Experts of a small language model: 8 layers, 6 picks a token.
Below are experts of layer 5 (counted from 0) of a mixture-of-experts language model. Rows are named router (the router's row for the expert), gate (a neuron's input weights, with its number), up (a neuron's input weights, with its number), down (a neuron's output weights, with its number) and show model dimensions 0-63. Each number is 200 + 40 x the weight over its row's rms, rounded and kept within 0 to 999.
After each expert's rows: "raises" lists some tokens whose logits its average output raises strongly, later layers aside. This comes from a sample of Wikipedia text that the model never trained on.

# expert 41
router,202,180,255,199,153,274,205,198,95,229,198,142,210,184,218,170,173,219,195,162,175,231,243,183,134,161,180,206,210,224,189,239,237,172,196,222,265,193,280,223,254,165,207,216,142,162,181,231,130,230,174,235,188,176,215,152,219,200,143,208,157,180,196,161
gate0,232,187,200,230,158,224,182,207,269,228,231,139,182,201,180,207,268,241,99,279,117,209,199,235,215,211,207,218,144,118,243,224,251,246,157,209,185,182,163,173,183,165,178,220,170,182,249,215,178,110,222,166,244,243,166,192,208,161,173,177,236,169,228,182
up0,161,199,297,164,88,184,197,267,208,223,156,221,184,181,180,203,199,215,194,162,186,130,195,195,206,189,187,176,134,236,267,190,192,262,182,165,261,236,214,223,256,255,214,255,180,212,230,216,247,235,151,244,189,208,155,158,166,295,173,175,142,257,170,249
down0,202,188,196,229,237,186,198,176,207,167,207,187,210,188,246,181,224,93,319,202,190,161,217,147,183,209,186,225,209,232,200,177,211,238,187,245,170,225,150,211,214,272,198,195,201,225,270,243,193,215,215,158,144,237,208,145,205,187,270,172,132,236,233,150
raises: "20", "19", "18", "T", "N", "P"

# expert 28
router,251,177,212,94,171,287,221,223,113,206,122,171,225,158,197,179,223,184,211,113,151,212,167,198,170,202,224,205,186,203,171,258,273,133,193,229,286,237,203,244,291,212,213,257,173,163,210,275,135,218,150,167,256,210,186,193,204,203,280,184,224,277,192,190
gate0,170,232,269,187,174,155,175,158,212,233,221,193,110,221,203,176,301,230,167,182,154,268,168,207,255,178,228,238,226,147,163,191,230,175,191,190,143,120,203,200,260,190,172,206,253,243,217,145,153,189,172,211,163,171,185,185,166,181,285,227,212,160,199,101
up0,184,147,130,230,216,211,190,199,173,246,185,251,179,175,169,191,263,171,202,220,163,202,253,162,148,152,144,158,189,147,246,200,209,180,205,163,121,229,159,152,166,203,218,260,198,137,159,165,236,253,228,163,237,230,281,167,189,156,176,222,227,201,192,225
down0,93,187,239,206,212,238,235,211,184,236,131,311,220,220,187,248,245,172,215,144,177,245,163,265,223,174,253,241,173,213,191,190,141,222,195,234,179,188,196,204,190,163,150,236,240,190,177,162,181,209,223,238,235,184,223,185,170,228,222,274,138,234,207,219
raises: " of", "ing", "-", " in", "w"

# expert 42
router,147,233,269,209,204,299,193,194,83,308,200,101,197,208,265,194,293,151,123,161,247,221,238,179,170,148,244,191,162,231,154,265,250,242,147,239,279,156,249,237,204,188,172,153,225,196,269,232,163,261,197,234,204,155,200,240,207,172,150,264,166,223,185,200
gate0,219,130,195,199,118,208,245,267,229,164,219,219,170,157,237,162,207,142,186,256,156,202,185,200,206,132,181,131,211,167,236,265,158,163,131,206,170,161,212,253,223,193,198,155,189,96,153,222,267,237,166,184,160,194,191,297,183,224,258,237,172,166,215,163
up0,172,230,190,187,144,160,192,158,133,119,184,160,147,221,227,223,174,220,158,126,135,191,240,147,224,248,155,220,156,247,235,150,250,178,241,243,277,258,168,173,198,245,275,229,217,320,214,199,80,221,145,172,321,188,195,205,183,237,179,230,246,227,189,142
down0,275,127,197,199,170,207,253,146,153,247,189,211,222,263,199,143,204,198,209,284,230,228,233,185,238,198,198,235,166,152,254,228,151,180,252,185,185,174,256,266,233,173,202,202,209,183,233,241,265,180,197,208,255,205,203,181,194,172,223,268,237,193,262,180
raises: " The", " ", " A", " ("

# expert 24
router,148,232,265,145,152,259,212,162,213,203,217,112,223,175,195,205,188,174,218,159,182,185,280,156,148,174,254,216,172,258,205,240,218,208,167,239,222,102,192,218,231,264,247,269,239,193,286,248,199,220,213,227,165,185,196,175,232,195,155,275,220,261,153,226
gate0,148,192,210,213,165,231,205,197,151,196,214,175,112,167,228,231,222,214,205,130,179,176,252,138,162,237,267,200,221,277,263,226,253,196,163,248,239,181,192,199,227,139,322,196,185,208,223,233,199,224,231,188,163,131,173,166,220,232,174,153,284,217,166,165
up0,124,197,192,198,151,225,225,244,186,173,247,216,239,139,229,261,152,181,214,156,141,228,254,277,187,167,279,221,161,203,215,200,114,230,209,216,255,134,230,217,179,190,223,248,217,161,246,259,174,189,249,104,167,194,189,238,246,156,195,259,218,238,185,137
down0,181,207,186,269,260,267,222,230,224,194,194,177,282,154,172,172,238,247,264,255,237,190,207,241,241,309,189,208,294,189,115,163,161,157,188,235,180,262,232,231,156,241,130,174,177,171,79,128,199,278,263,123,188,185,203,195,210,155,290,209,147,249,168,216
raises: " of", ",", " he"

# expert 29
router,153,239,307,189,186,266,231,154,139,263,161,228,243,188,152,117,224,166,133,205,241,229,205,188,109,130,186,215,239,255,191,268,236,193,220,250,281,175,185,191,230,243,271,194,195,162,237,271,139,165,155,171,196,150,198,256,248,256,197,237,195,276,188,243
gate0,175,162,217,135,232,231,127,154,227,186,248,205,223,186,204,204,204,181,215,138,203,200,264,208,243,197,214,176,225,265,210,212,181,236,220,221,208,170,135,173,218,292,188,234,249,295,282,222,263,239,249,180,193,231,134,269,202,221,214,200,215,188,159,114
up0,155,195,243,241,186,218,234,239,187,167,130,138,222,229,197,158,218,158,188,232,174,213,196,213,139,156,198,228,283,225,127,119,274,232,134,193,176,189,190,299,181,145,264,215,223,154,180,313,161,260,149,191,213,203,242,160,213,158,174,223,216,187,142,233
down0,224,185,210,187,269,196,194,207,222,213,214,281,129,158,212,215,205,165,298,198,200,193,201,213,243,240,255,176,202,273,244,193,260,231,182,253,199,192,135,229,143,173,249,221,189,221,185,291,224,170,225,195,262,150,232,156,181,167,196,203,225,165,220,273
raises: ",", ".", ";", " with", ".\n\n", " |"

# expert 3
router,141,202,218,110,258,303,186,220,140,255,190,180,203,203,197,215,183,163,210,180,243,152,245,201,147,187,215,301,177,239,225,243,218,201,191,279,230,125,210,246,188,179,241,196,185,204,213,159,132,153,248,175,170,208,196,168,224,237,166,241,218,197,200,241
gate0,220,205,200,193,244,204,159,215,173,184,280,229,262,235,227,249,213,195,185,143,153,163,255,223,182,133,167,166,221,214,267,250,215,188,134,185,237,139,191,177,153,250,245,181,267,177,209,262,200,159,219,186,187,203,239,214,223,136,181,265,146,249,172,216
up0,206,225,223,188,223,182,166,190,244,168,312,261,220,195,210,231,206,213,156,258,172,215,173,181,208,222,161,175,258,150,325,216,172,198,230,168,144,186,136,187,141,149,208,183,215,191,164,191,192,139,284,188,156,228,279,195,218,182,132,219,194,136,262,202
down0,283,167,200,192,224,175,206,137,194,132,238,199,237,152,186,94,140,194,206,141,236,178,131,170,231,134,165,164,206,181,190,184,214,156,238,211,230,269,241,201,276,257,198,155,172,133,177,290,207,220,146,214,256,159,141,229,260,155,196,189,246,222,265,214
raises: " at", " of", " ", " in", " as"

# expert 34
router,281,242,294,177,160,210,250,221,156,172,194,178,211,182,196,158,220,175,243,144,249,222,173,129,163,149,191,192,183,199,167,199,244,208,200,194,251,174,249,188,259,204,241,162,183,207,267,207,167,199,170,244,189,193,178,216,270,145,169,185,203,182,204,253
gate0,221,281,162,178,216,197,242,215,139,213,251,253,262,166,232,296,186,227,211,196,191,227,203,156,258,222,210,171,151,177,132,184,145,236,258,203,77,231,230,204,191,285,126,219,161,215,196,203,219,179,199,130,216,215,124,215,200,258,235,192,153,189,209,187
up0,262,236,224,228,163,229,147,193,220,242,169,242,185,225,212,157,156,182,203,153,191,265,163,258,215,212,180,124,252,158,198,268,187,187,187,162,210,122,192,177,181,201,235,158,230,203,223,201,142,152,236,158,258,265,189,152,256,210,175,214,206,202,203,255
down0,195,201,210,248,172,230,225,251,104,174,185,124,180,190,281,156,230,209,249,197,213,106,240,281,245,229,122,174,185,258,196,202,234,240,231,158,227,201,198,147,234,196,223,227,175,193,230,186,161,213,194,244,168,162,232,172,150,196,161,269,245,164,217,131
raises: "20", "12", "16", "1", "11", "19"

# expert 46
router,187,194,271,162,198,228,210,246,175,226,185,148,196,190,144,197,172,162,221,183,165,217,252,127,148,156,214,253,212,253,187,184,224,207,174,196,296,181,222,150,252,162,231,213,198,174,246,175,203,194,209,243,133,189,146,185,224,243,187,230,178,213,170,238
gate0,256,204,215,88,173,145,179,84,184,209,296,256,218,126,152,210,183,197,259,244,240,153,151,144,231,210,220,175,164,238,216,189,293,249,270,167,162,173,256,129,181,244,231,223,174,279,192,223,205,180,276,286,193,174,255,248,210,187,203,220,169,188,240,121
up0,246,145,257,160,205,190,200,123,170,171,263,165,196,164,188,162,257,225,172,208,216,202,148,196,213,207,248,213,159,201,263,159,205,231,230,213,154,245,187,214,237,165,193,233,139,224,234,155,169,202,208,184,249,228,144,153,227,219,126,219,213,219,155,237
down0,236,187,170,251,213,242,226,138,184,183,216,217,160,211,211,209,162,245,232,211,223,229,304,133,201,188,274,167,242,271,247,224,221,274,258,246,206,262,273,220,225,193,182,263,214,182,249,249,253,223,161,171,195,156,204,204,199,213,146,279,198,201,228,240
raises: " the", " a", " an"

# expert 6
router,128,184,245,185,212,218,201,229,177,258,182,224,206,199,246,196,254,132,166,163,170,145,177,100,128,135,169,202,248,177,211,209,176,202,177,264,223,179,229,192,223,209,232,188,132,220,184,189,158,160,153,174,171,211,218,200,248,153,175,235,195,202,188,243
gate0,221,222,181,213,176,175,179,252,259,172,254,165,274,210,202,296,140,216,178,207,186,216,168,213,240,209,184,201,212,191,194,228,127,172,161,212,203,245,245,166,255,181,139,207,184,187,190,225,229,228,189,138,187,124,143,127,261,175,97,232,195,147,232,225
up0,247,211,111,246,232,225,174,243,190,128,217,155,106,116,198,141,260,174,145,208,139,152,211,201,187,204,264,242,211,157,163,121,212,213,199,196,210,170,104,216,197,101,222,221,175,204,212,165,259,220,221,191,98,189,205,246,232,213,226,141,272,226,178,201
down0,202,216,117,216,305,143,184,202,180,248,164,258,212,156,238,249,195,234,152,263,127,129,190,178,164,140,253,226,195,180,214,136,228,186,248,192,188,226,169,166,220,203,184,226,193,274,139,184,187,151,179,173,191,209,159,247,201,198,160,198,197,197,228,134
raises: " (", ",", ".", " in", ".\n\n"

# expert 9
router,92,160,218,189,228,211,214,198,134,228,177,197,226,185,160,169,189,143,201,174,172,140,225,198,115,169,202,225,183,179,191,233,171,206,175,232,185,201,233,160,178,226,216,243,256,206,221,238,182,166,229,168,151,285,180,218,156,173,154,222,208,214,208,183
gate0,168,178,233,253,226,214,204,218,239,179,187,222,246,173,199,254,210,190,153,157,253,206,236,194,178,220,157,134,190,137,129,199,145,253,167,242,183,187,204,197,137,199,300,239,184,176,206,213,197,208,180,234,215,208,247,230,193,167,204,277,168,230,177,167
up0,256,173,164,221,229,145,250,145,138,215,206,182,181,165,160,158,216,222,166,212,218,142,203,267,192,230,185,204,221,211,237,264,199,262,261,177,189,249,137,240,212,195,216,195,221,243,212,158,212,184,244,193,170,180,184,199,273,233,160,199,169,255,222,243
down0,211,224,207,186,233,164,242,173,269,196,223,114,140,236,163,225,100,201,205,200,201,182,172,207,271,187,151,270,127,215,208,172,196,170,147,117,219,217,202,199,197,102,176,184,156,218,222,294,198,199,186,202,161,245,199,83,189,221,259,191,216,133,238,113
raises: " and", ",", " (", " with", " for"

# expert 2
router,122,233,204,161,200,201,245,222,199,249,161,240,167,207,158,243,242,137,189,153,189,274,174,159,73,150,212,174,269,203,185,170,186,230,203,207,210,186,237,173,263,198,216,205,249,160,213,232,182,201,177,160,226,217,216,220,200,142,190,221,194,254,136,215
gate0,195,263,261,176,201,197,208,231,139,217,135,192,265,137,271,129,232,117,256,195,160,234,237,187,224,221,206,197,197,149,205,241,159,164,150,180,134,201,168,202,251,214,144,277,220,158,151,193,149,154,195,246,215,231,158,231,207,120,232,245,122,177,221,249
up0,187,245,186,242,235,141,160,257,222,179,183,241,231,229,236,183,188,174,230,244,207,232,195,176,185,242,165,103,196,166,220,245,146,202,154,148,189,158,219,245,216,167,150,253,254,208,215,186,151,170,227,311,224,253,208,148,172,183,243,219,164,159,226,240
down0,163,191,168,173,260,156,203,229,183,134,239,123,212,235,207,238,314,184,163,313,213,219,203,194,284,221,152,213,189,175,213,98,187,141,166,182,201,231,220,167,262,172,210,198,198,167,206,245,244,165,191,199,150,284,207,172,172,143,169,214,205,129,226,238
raises: " and", " or", " (", ",", " for"

# expert 23
router,215,196,222,153,193,227,254,224,98,211,180,136,231,235,201,188,245,127,213,185,226,254,253,188,212,274,217,217,153,291,166,232,183,199,181,255,209,165,208,195,200,162,227,260,187,231,189,204,141,206,224,197,183,131,202,214,205,254,154,208,228,275,146,216
gate0,216,145,212,217,137,199,181,219,233,204,140,157,159,182,216,130,196,255,123,174,174,213,101,182,203,226,241,146,237,132,80,179,208,138,172,213,213,159,203,237,222,233,156,188,192,174,287,216,289,244,193,227,297,207,177,180,155,189,258,173,177,232,184,168
up0,175,154,158,203,164,246,143,182,230,193,210,174,167,158,139,162,223,230,168,132,178,163,162,262,156,204,195,205,140,164,176,158,176,222,242,222,177,119,176,234,153,261,180,224,209,202,212,191,282,119,267,230,254,174,247,230,178,209,252,207,187,215,177,150
down0,201,233,236,227,138,173,90,246,205,132,230,246,243,206,161,276,142,161,257,159,171,207,207,199,271,154,205,223,181,176,122,138,162,222,176,200,173,171,263,142,178,249,184,225,165,200,171,206,144,212,211,238,225,310,190,223,200,133,162,189,183,157,201,226
raises: " a", " an", " the", " ex"